Below are experts of layer 3 (counted from 0) of a mixture-of-experts language model. Rows are named router (the router's row for the expert), down (a neuron's output weights, with its number) and show model dimensions 0-255. Each number is 500 + 50 x the weight over its row's rms, rounded and kept within 0 to 999. Numbers have three digits each.
Before each expert's rows: a language model's description of what the expert responds to. This comes from a sample of Wikipedia text that the model never trained on.

# expert 36
Description: Latin prefixes at word start. Word-initial prefix pieces pro, con, sub, for, ex, in, often after the or a, as in propaganda, proximity, convicts, Program.
router:426522502518445484534582530599568650502563506498479479587483531488528550526490576504446492524511532400458485593421515493667494581484503483525514479477523505502482520550407578504476529502501483549417493520598578518545455422486524524501528494523468479492583483486474459510437570541601492419540529548529487467600528597486541538633540433470497510543521548493498457463533502571526496402455533552599482506452576510539490526534461519587609499538415466570489544432531465426444487438465564519500402526487492489488521539437503476500549559459502530470450540476537543519457509600497521483606498584508527456522489501505532475553512609485423566516432464501494534533448570522455457463498535526551536561444553537562453580536570567441564602510482539473422440460587610462487448464508590
down0:465458547463476502516533518528527489502453517506483464478597469519465406573601506506432522490488436395525520454435414483597542598468519469465479477447477549401513485417446495433498434470519502424552510513572498441552443492404512519513489436460495473550593531456410483424450477403463478431556491484543454524448478568532538462486500530564561581502478537532533570484464490503456550422485468537514493459436506503474485453488464521421471457536503500519505544456384543483476451466561411398499494473440531479500474494478625533509561549501624552500544573506441416589462489573566396422467613529473420531460501452565597533527527447500468498543487514533441496443569411513583470517534480477602585509464412469384451441549466586506556470586497486469512513491542562567505582539417515
down1:551577520478508538457500545597459478520456437564546398464468488523528488455528537522484527515507580567538583463493498512525436544427526510582531491578595606533479504502471553549531455515510451477542522449519447542524380510484496477504495456466507520601609540475432438536514517493377535435489554436520557510493454571511466499383541504533481539580489538519538532531444481445587466488441557523477463493608539438523564472511483478513460524474547376458505537589411450421449479463479536425532529426402533449524446525468561474566507500510477543500483412480430610606566502497541503512506537486430499530453490551464410570455506402571503400520593461455486441353462429417540533475463430379507466456498488514430475444452424492506538542499508545567474522441471490472527562528555563
down2:398454303523503567514420531539483382427431518500548595454463602557474495548537437420515501389527365544551509632521539461476521478638556544430574555503522519440459535529516541561432500599528473466416535558469559533510521585518553504490488490529464497510491503568476547453482517589539479527512541498502460647436536589572481440514457478474499500489432387450487521461474427552461541452504492484467560493449531466471495472470487514559546525450533523488523465482493483527539449433499454540440496571515525476462494468498491609399481502474451486499538526513467503474485555431551510534614475531584478533429583495580531422558594529441513500492520467448607480505546471474546433519519521572495478477528451495477444447526517502524468516499531430406551501496477396456458492441494479
down3:473510558503508500475571521515546528411502552448582530602544538485418456541429499480494540514481524554581521508551337536596455386567468597514479406498493407512606539451452450516524522491488604531546434449539506571585555518462472497514493505476494401483548519540608523581448528488492465463511492480557467537602488427466498571541529525408522518513469492447415382551498521499402552419450446492466469465579565520500591480537530530513498547478593492546478542504575538534428629492523510477504525537421519477419491492538514584556541508487537473506471568462478489484478423477427499543507534494462536561514547518541456514482440479438506404495517487445458462546523477593416514420491486518508483517528495508429437569352526546508524497535407458567459517418435521517570547529431429
down4:446491503485573475505448507624549554529457482430519499581500458474438510460538468487434472512444480538499460497468491483431478374476551533483501467474406437585422519436562527505563502560482522462559383564430499503405484554535504519537425524536494502419466497523505591447485450411522532548541486525452470479450459526550534551524469426540544526485548494515436544513576552533502448490499536497536554459415685530506434412487459524463443470451578547549567517506493571482526478564505385523457451588496489561580483523485483490443463413499500405576507492523532536433516518541420485433503521411513457478526551437474454577561575517388613431461388505487410481530500529509490532538574469554599503490568455472514454504498483470431490450553423533509430517600536492500561423395550503
down5:575512498458485559454526589530468530433449593475438484487353441509583580464566536566464442539539474520430572488465567502540467487548424546495541517524445551445490467448448431618496404529492476507472619537502496497515399531393505469471467481505624521493483536470608497538495455500449480420445522560542450398568511458500435545486482407399475619553519396500505592531467556487506529451510429474480513546476486488539442506533450480468479514486497469531527396441462541544515427452480489453513517449511601537490515484474563523428500551607470489542485508476383551507456610505565438607515445472464512474548432456555499536480446529541551459501504435514417475605449501486488475428457531435539577490449465489455586579519455515527485556406518532535505482448515560459496495526475572
down6:568518538470447475577467528512493457466482487403416591507434491503535492470496565418505516535463553542483557462546492478430547513511494482539493450504425485505488503505521508473427523493529505467487469608465468475396502554490582574486494505487504593475455560456477458506494594489394475425510528452466535577464428529508401575473564581499508462450522567395515619500521551441438586511424540447487523536527414632488468404496438519537471455507410470527449471481570492615404476562462528519468448497421528610489583582478460422576598509492506610504430490513522525485539494495462507471509382488564491385451481510486542502421441499490522502451507459448452436561467525583441495470559483454426483538517484617555512497553491455595505518498477375604552549461546545493517514520517500
down7:541584466531531552525522486522582506533474527569579537483494419547493446502505478524451488452549518535442557450432567523500434639464405522518475592512509509511548475520482519410509469550544523447548492587467490485407450457470480454475500441530510582538519411485381523524457441545530507650487466528496501462475509492529533478506494455562534486504511534636543439481496550612474437528470483493515472438517411509390498472550506464477578505470436503598593518582552552515503512493495514475521547467500524373476443588559494555463422539526604586464507457615425509526481513528461478481464561481587546555498579484477438539582496522465474510575433576525383496459503488437557536525515501483452608466496544446452624546585429510529511465432580417564441499448472470498468516508436458
down8:514495519509507501447551535520530527552473599401560485471467381485424458456538544488484476419556482547431412515532432528414587549454513547499530461535508540498491416511473526500460365455473455566443498574490505532571507417571518399635481508460498538528459469509442543572549537505569459522521482433380525585473495473398504597584464472403416505526466504465554432488475472468461469522458550579574544489411583463492564526527416502532561395418515466547478525535526496434449517474502483557422607513483471550455529480544580475590493560480559460516487574426544502476516559483417505559485499412553502505506504486451499578459473490518436489441568489470469483453508520464476514511486535442446483517514483538467524631542441498526579552362443513421502532587497495503471511473524610
down9:572465519492497532542499422519521452518377506472445602523567457488538533460511458534454519450519500550458521536491506432527488487533492521564489518622537535437368446511488513490518494454544465516524537408567509530503606533512408472542411512601533552467484520468555458504466516469533528533474534518556515525555484465525498473489556508448505477450492461545562504514490453527504551451622523476561577410526403471495489451353528448544479438501454585509591354460524587581472454446596522432534496500534456562505540417421480411496509520575524509511533486442426486529500429347497512456544521457455566541550479411399482545514515511570516472507549545393569526565546503481485480481536518545387504560544502485566515485450389482507402462530565525542489460514430393490457467428456484
down10:531441526489380488494561423557404502604480607454469528475521555469460531563469528509428530480455385484535533473526534472569493406492597523473523529490543510455571498490596482440565475490432490528580453485493468480569583550498488518570533488567473510489422544541404526610450510512482562569450543496497531429487484509484439520655565440457505564487521515441612490472411415411571510608399477528542476468532520491519501497440465466535501585461563486616495442574443512477468479439418488511464518436569441541523422527512511436514514464538486552478426548443512506448537433561581522501595540427461520447518539488543550547474450549450450483525504416544435551479473647482497465480490481509481448594487531488391460539452479500516447538589485475464489518436537541509478433486506466
down11:544509569441447444521555539548492508480592445482538513446506567408523421562442486537480476553510445566538465542504521430483516502632423540489432504420503474498442549475582477445484498447605543605475439546423477455533489445379553513534483543522450503500416521466470443423485504556455413584527508455455553524545484465485510471511448427424458537478415439511418562489500546502580614538492484538531527513504547545512626556439446455495469607461549533504598515559638478458510467479464535455498566507416540482475574472538559484509464542542506509544538513548578448495479486430582515492442441466501532496546484381532531574440478494487550591508476477496482524431424558493433442500479577483450487528533582531536492588546530412446505462458511504513462497537502453409372495546432585
down12:504497443460531560545563494462505521478428442501522413454466447455537520477453568517382483434438502543574530534465473498546495593440551534561476585530443514458500491515571435459520575593447499526472561526478559473503557444543530496476542558482484522466456617485446555480529483469548498463477493490586524568496507483410479538505426592586483486539512516524495529491473529444480512563481568498530544481518543626508352501552517522416595468508534403559435487480411559486543536462587532523420390517572578520443490514449566507591547556540478613441594502601445544519493553498539505502523515629465594478500507455474560388511502462565507482521543485522452536478553577500651573468531520441542564453498455459504516514494536583491545452544443540425456511518558544544417469540456488
down13:517533519439526462458553518443483523465465479544402481519431510519462453533472468466409473605482468510430506514422441447511555534496553395524459474490470465486471405461504529448458406508533567554579519445539484519466472594586500513448569491541549510531496534488393502460546542508381493514553566517556668545469420576444474475522489464495479550475495499543561495553504518469470524446457496489553455544516523540497471566566417571466489514508432533474510485519473507507493569447600482569568548472475564558622452570536471526477530592505473519467412519540457520557542394530447386534548506541550652506541600398505490386479449494539519534508590528525404451537597488479554402523559466511558525428439571495532497556491460540469521457515486511550547487483513514528490441621575535
down14:501541485496490510540520486434476588452599536384573529543619411396465517519537472552552513521475558470536461511492649517492561523504508518457521589474493463507482437538454360410567543472436559506504555541467468455556453471573476561517469443443477518512522485566550638474496585457548474569494507463461495525481449553532509472546554492438536374464542553431513443562538547524602408585458530476565543457466465544467469592477491553501418540505531504508476578494515437506477467475500527487544539424630460555515583586577562454452488476485560549501512517435433496422536539477394491547535445469521424442473488480539387445597518474488456512472495521518458543609454551543457545471499544493508461492478547544513445500381465478506538540529535487508544498506489518440442581443570458
down15:541437493492437462566520531539586396562477492548484462507536438591532449420481512496572534438571428547525530485533483448483520500447458542502543513509450473463438487407443587451506428516459445543507410536467457603497550494553600410504558572486497490491471567428492494526528498532539513530563461434458531489503490410449516464506563478478449514567430408602512537498454535528548423534461499545487600509491524423510469341516467522502532478440470559463426533531434560418496484467512498507513461502525535464484433473521535575468524497462533445473423410463506372459487515445496522476544568532469561426462499389437409599501531425463515464550488605465469552452546519533455484588457416485519507437556514454473531454463442340554485454408447473504484609474566442487575527473521529
down16:488584473529430450494508505520460510420494465457603496465521516468529488501480530471528420503568522502589542509506586476427564521436473506481457434512510594442603449540421421493481523560509487422473532534429522438426614466484418563435569524534487418476614492491573569454597498499563514516494475445474588576497608550559421506530619510524522548574402431432419450439541579552469564513530504471519427497508505413465531522505551441480506546501459559433516374475473549526595529471521526561493441481495480499520554573409385484512553482532468458512462496412524442482438433481554515448512449462521398479457546541553500503426577521514508456530537539515440484620519502485559522491498541411522508516514509540490554474468595433416436556533486470527421492504489423480531478478573432
down17:430582414494588474548438517541504503534374445493515433466568541555525489473470442517517424447524505590401409530426598502429550417443443510571357446513528445558558575501430573500443481552438548561480552575468472533497482501454436456564511428491535581508464530574474560545535521516535553602511499445534513422521515568562466558414408538520549438491474480495507504533471453502507404501526532446465427473504472596538503475471390575504612512526487460568510454544392596590590500497510519509521498511525527490556513546574514609503409556570565496518463508506440486497458477484515528513464543435391479396574528495433600467538500514488515483543466474462417481531469491530459499551508528476534421482574496505457559464509537453476368523464476489514487510529517537451550512490463491
down18:500396570460462429501536559477577533549444641420462524468519398516549536556489483573523473543470525557580573441488470502488458453525512587481551529512498455496568550454473567497507459513485512602546448488573478489523446532562521544489513452487540525446514581577614415541495501516503563536598511415607511568597487442476435498438432548551503477505476496545503518587477472507370469423482485526514544617467534464583402444528527482529503505532544398643508474553516558509462507530488570491540473557513486510512516430475452465523533438487551455562402553460504492527393522451477506495499473547475501484489389423494493467511468571463430546527578365571430564468475526435448473503535505457473547456525567361497424434461533470533479575524533498492450518532510481489472452529512564
down19:536476458562431571476593515444487520519444426521483517486473434498470504585422514498534429471509475485432508494525447547572462372448500503561486462559425521494567486455441546529501468537462553571506429461537549595471541399438530495548479535513606502589386605367428545550523412540541423536499474513509535509452469482470488550524424562484521553511488600429473441540395559513466501474461466564413510546417430481533459548388478561494526552487444473498454606486483484523454519583527493487559568443473517520512569514592492554495447525505450407535478395540476495423467494444532473394480545534539450545483487470489477500439524389508564543548461470495492568472474440515523524478543464522536593505508598489538434411569484438613482539452526546478511501482482423405499570472541498
down20:484518500481495453570513582469501422482496473536418492500509443499509528522449545491565584436457372445360455504494558441506517465433504561510620529463487510445536478536470541436522558520546414449462433445568516485526501511406496549390516569492503492489560514485504478509510548557469506517549527528518474543629482580520454487558470480469448469432505559368407523501516461498467499495486538432496468561522479470537554456416539613527418545459506508591502466456575575462506534486456498454493526586546515415505454461440553456470540440519599425603527504566531517499425558483442505508456491599479463460542534422524519577464501503525549505428484476498560491475461417489499450500556491403385577468506528374547457459592471488473415454417455552541426515527507436410445454532560410
down21:586498494489461504583611458476505547461425514528461575509462454615523475484541481484497532508495449476570555487536483444535582433547551495587514418573564542476567471517453554491459583537421421454452510452553442492491473507514514544497417479541493540492515534553523512485504518508470520448481517506470459550444496376500646455411569565368523577579509482488540460543533502537485554529560533465454502538571567446406564462452509439527651440534443481459566454444472489518510427460476565396518478433459554583497450500495515600451548463567492594520488497506448510505533573497399454506422499454473423571488409494529522496463414565492564410524564541470534440594488507520511382475433521546503503455499566514444491490475476483474497515524507547437428564558456396523471497499462410
down22:571545517506495473491553538594489438407481495414386611518461456471537579485449557584521516543546467507503519474529542452499556520537527498488526535539442486481500459440470485586608533586447511506480511470481537518611547391541463445492489433538468585536486472540590511649484482436569498513394547463449493453459472487495475492469478558521438438456560451540467491514595471467457578447520533492542418538478478424474545478487414544480490532519526556511527583492479466491535582620431555506508482553502474491438591575523464486532563381516439482461501475492432508438529477547415423473570472542471563582533516383528491551421473471570521539506495601562484455491550546504475478586522581437508449522448544580519489444514472472543422463534472497593422617565414519482470567510519531
down23:481485487454513493501569495516470449544475530557486514464560579554500477564437473539516548601459471400451464489540502483499459443516445414552572521448568473538582521450477494582484549499451550464505493562542504547526493488468443565430564511488559501488476448577573486493526567497553565454538523543526548479369512450474456499462569440384523495437426532452520433515346491558526471513433483517483505502494465439444513470417455529538538548513550465485460515432468517492435357567522536535397465557468468559506464549532459521546424562485437499558521499459522528467485493542536520462532516535514446469498464554596574555570478530524411514493452496537611491531576521512471433576413451460568431600423381449545380451537530542510555423390436535495448476490485557424444467475510365
down24:560418473547490540517477451443400482459511473578487503439446521492485604433493478434493451467597471491493492468509571541462509479410482478557525589556539595468416504512551512478466499551480459470602588482484502520513483547560568414486588522491514433471519515530451551371497548516462484485496580505471468489463491592526441478548439485503473498446479456419479331521526465504568535546563503479505532492556499566541567519453580447500533490498444637574438543472505459430448540515576522408502530504452506572457476530477473413471511499476396419485506361554450579471513436467428528601459417560507422501458480592492411464558470553487473475627514508465590532477598481402510514540504499578451450490518567513465529551485531446536581535530471514543542547501487462493570433500451492
down25:458490441594539579491519577483506474560498420418499554481482541468502493434490470545451527512623378441423455392533502452463511488517542557597488490465454506460496572574530479397531434436506511459472453607533486407480513492485489451439589410543488442513502576570518583493498480556523533553393544423459486525455575487523485475493517548581505523585479459442602463496482477446591489542520459512492533558492483473551401625441454518499543434596498502481491472456503541606524581496550480558454473461497521465449495555479464515486475488582447546498488536530504512508569550505467578519477549548398556540488477441583511486507536392513487512474520580405526497500488482467568462515512627511524374553500433530432446495487555526495570653488484495460509511534486472528427490418515412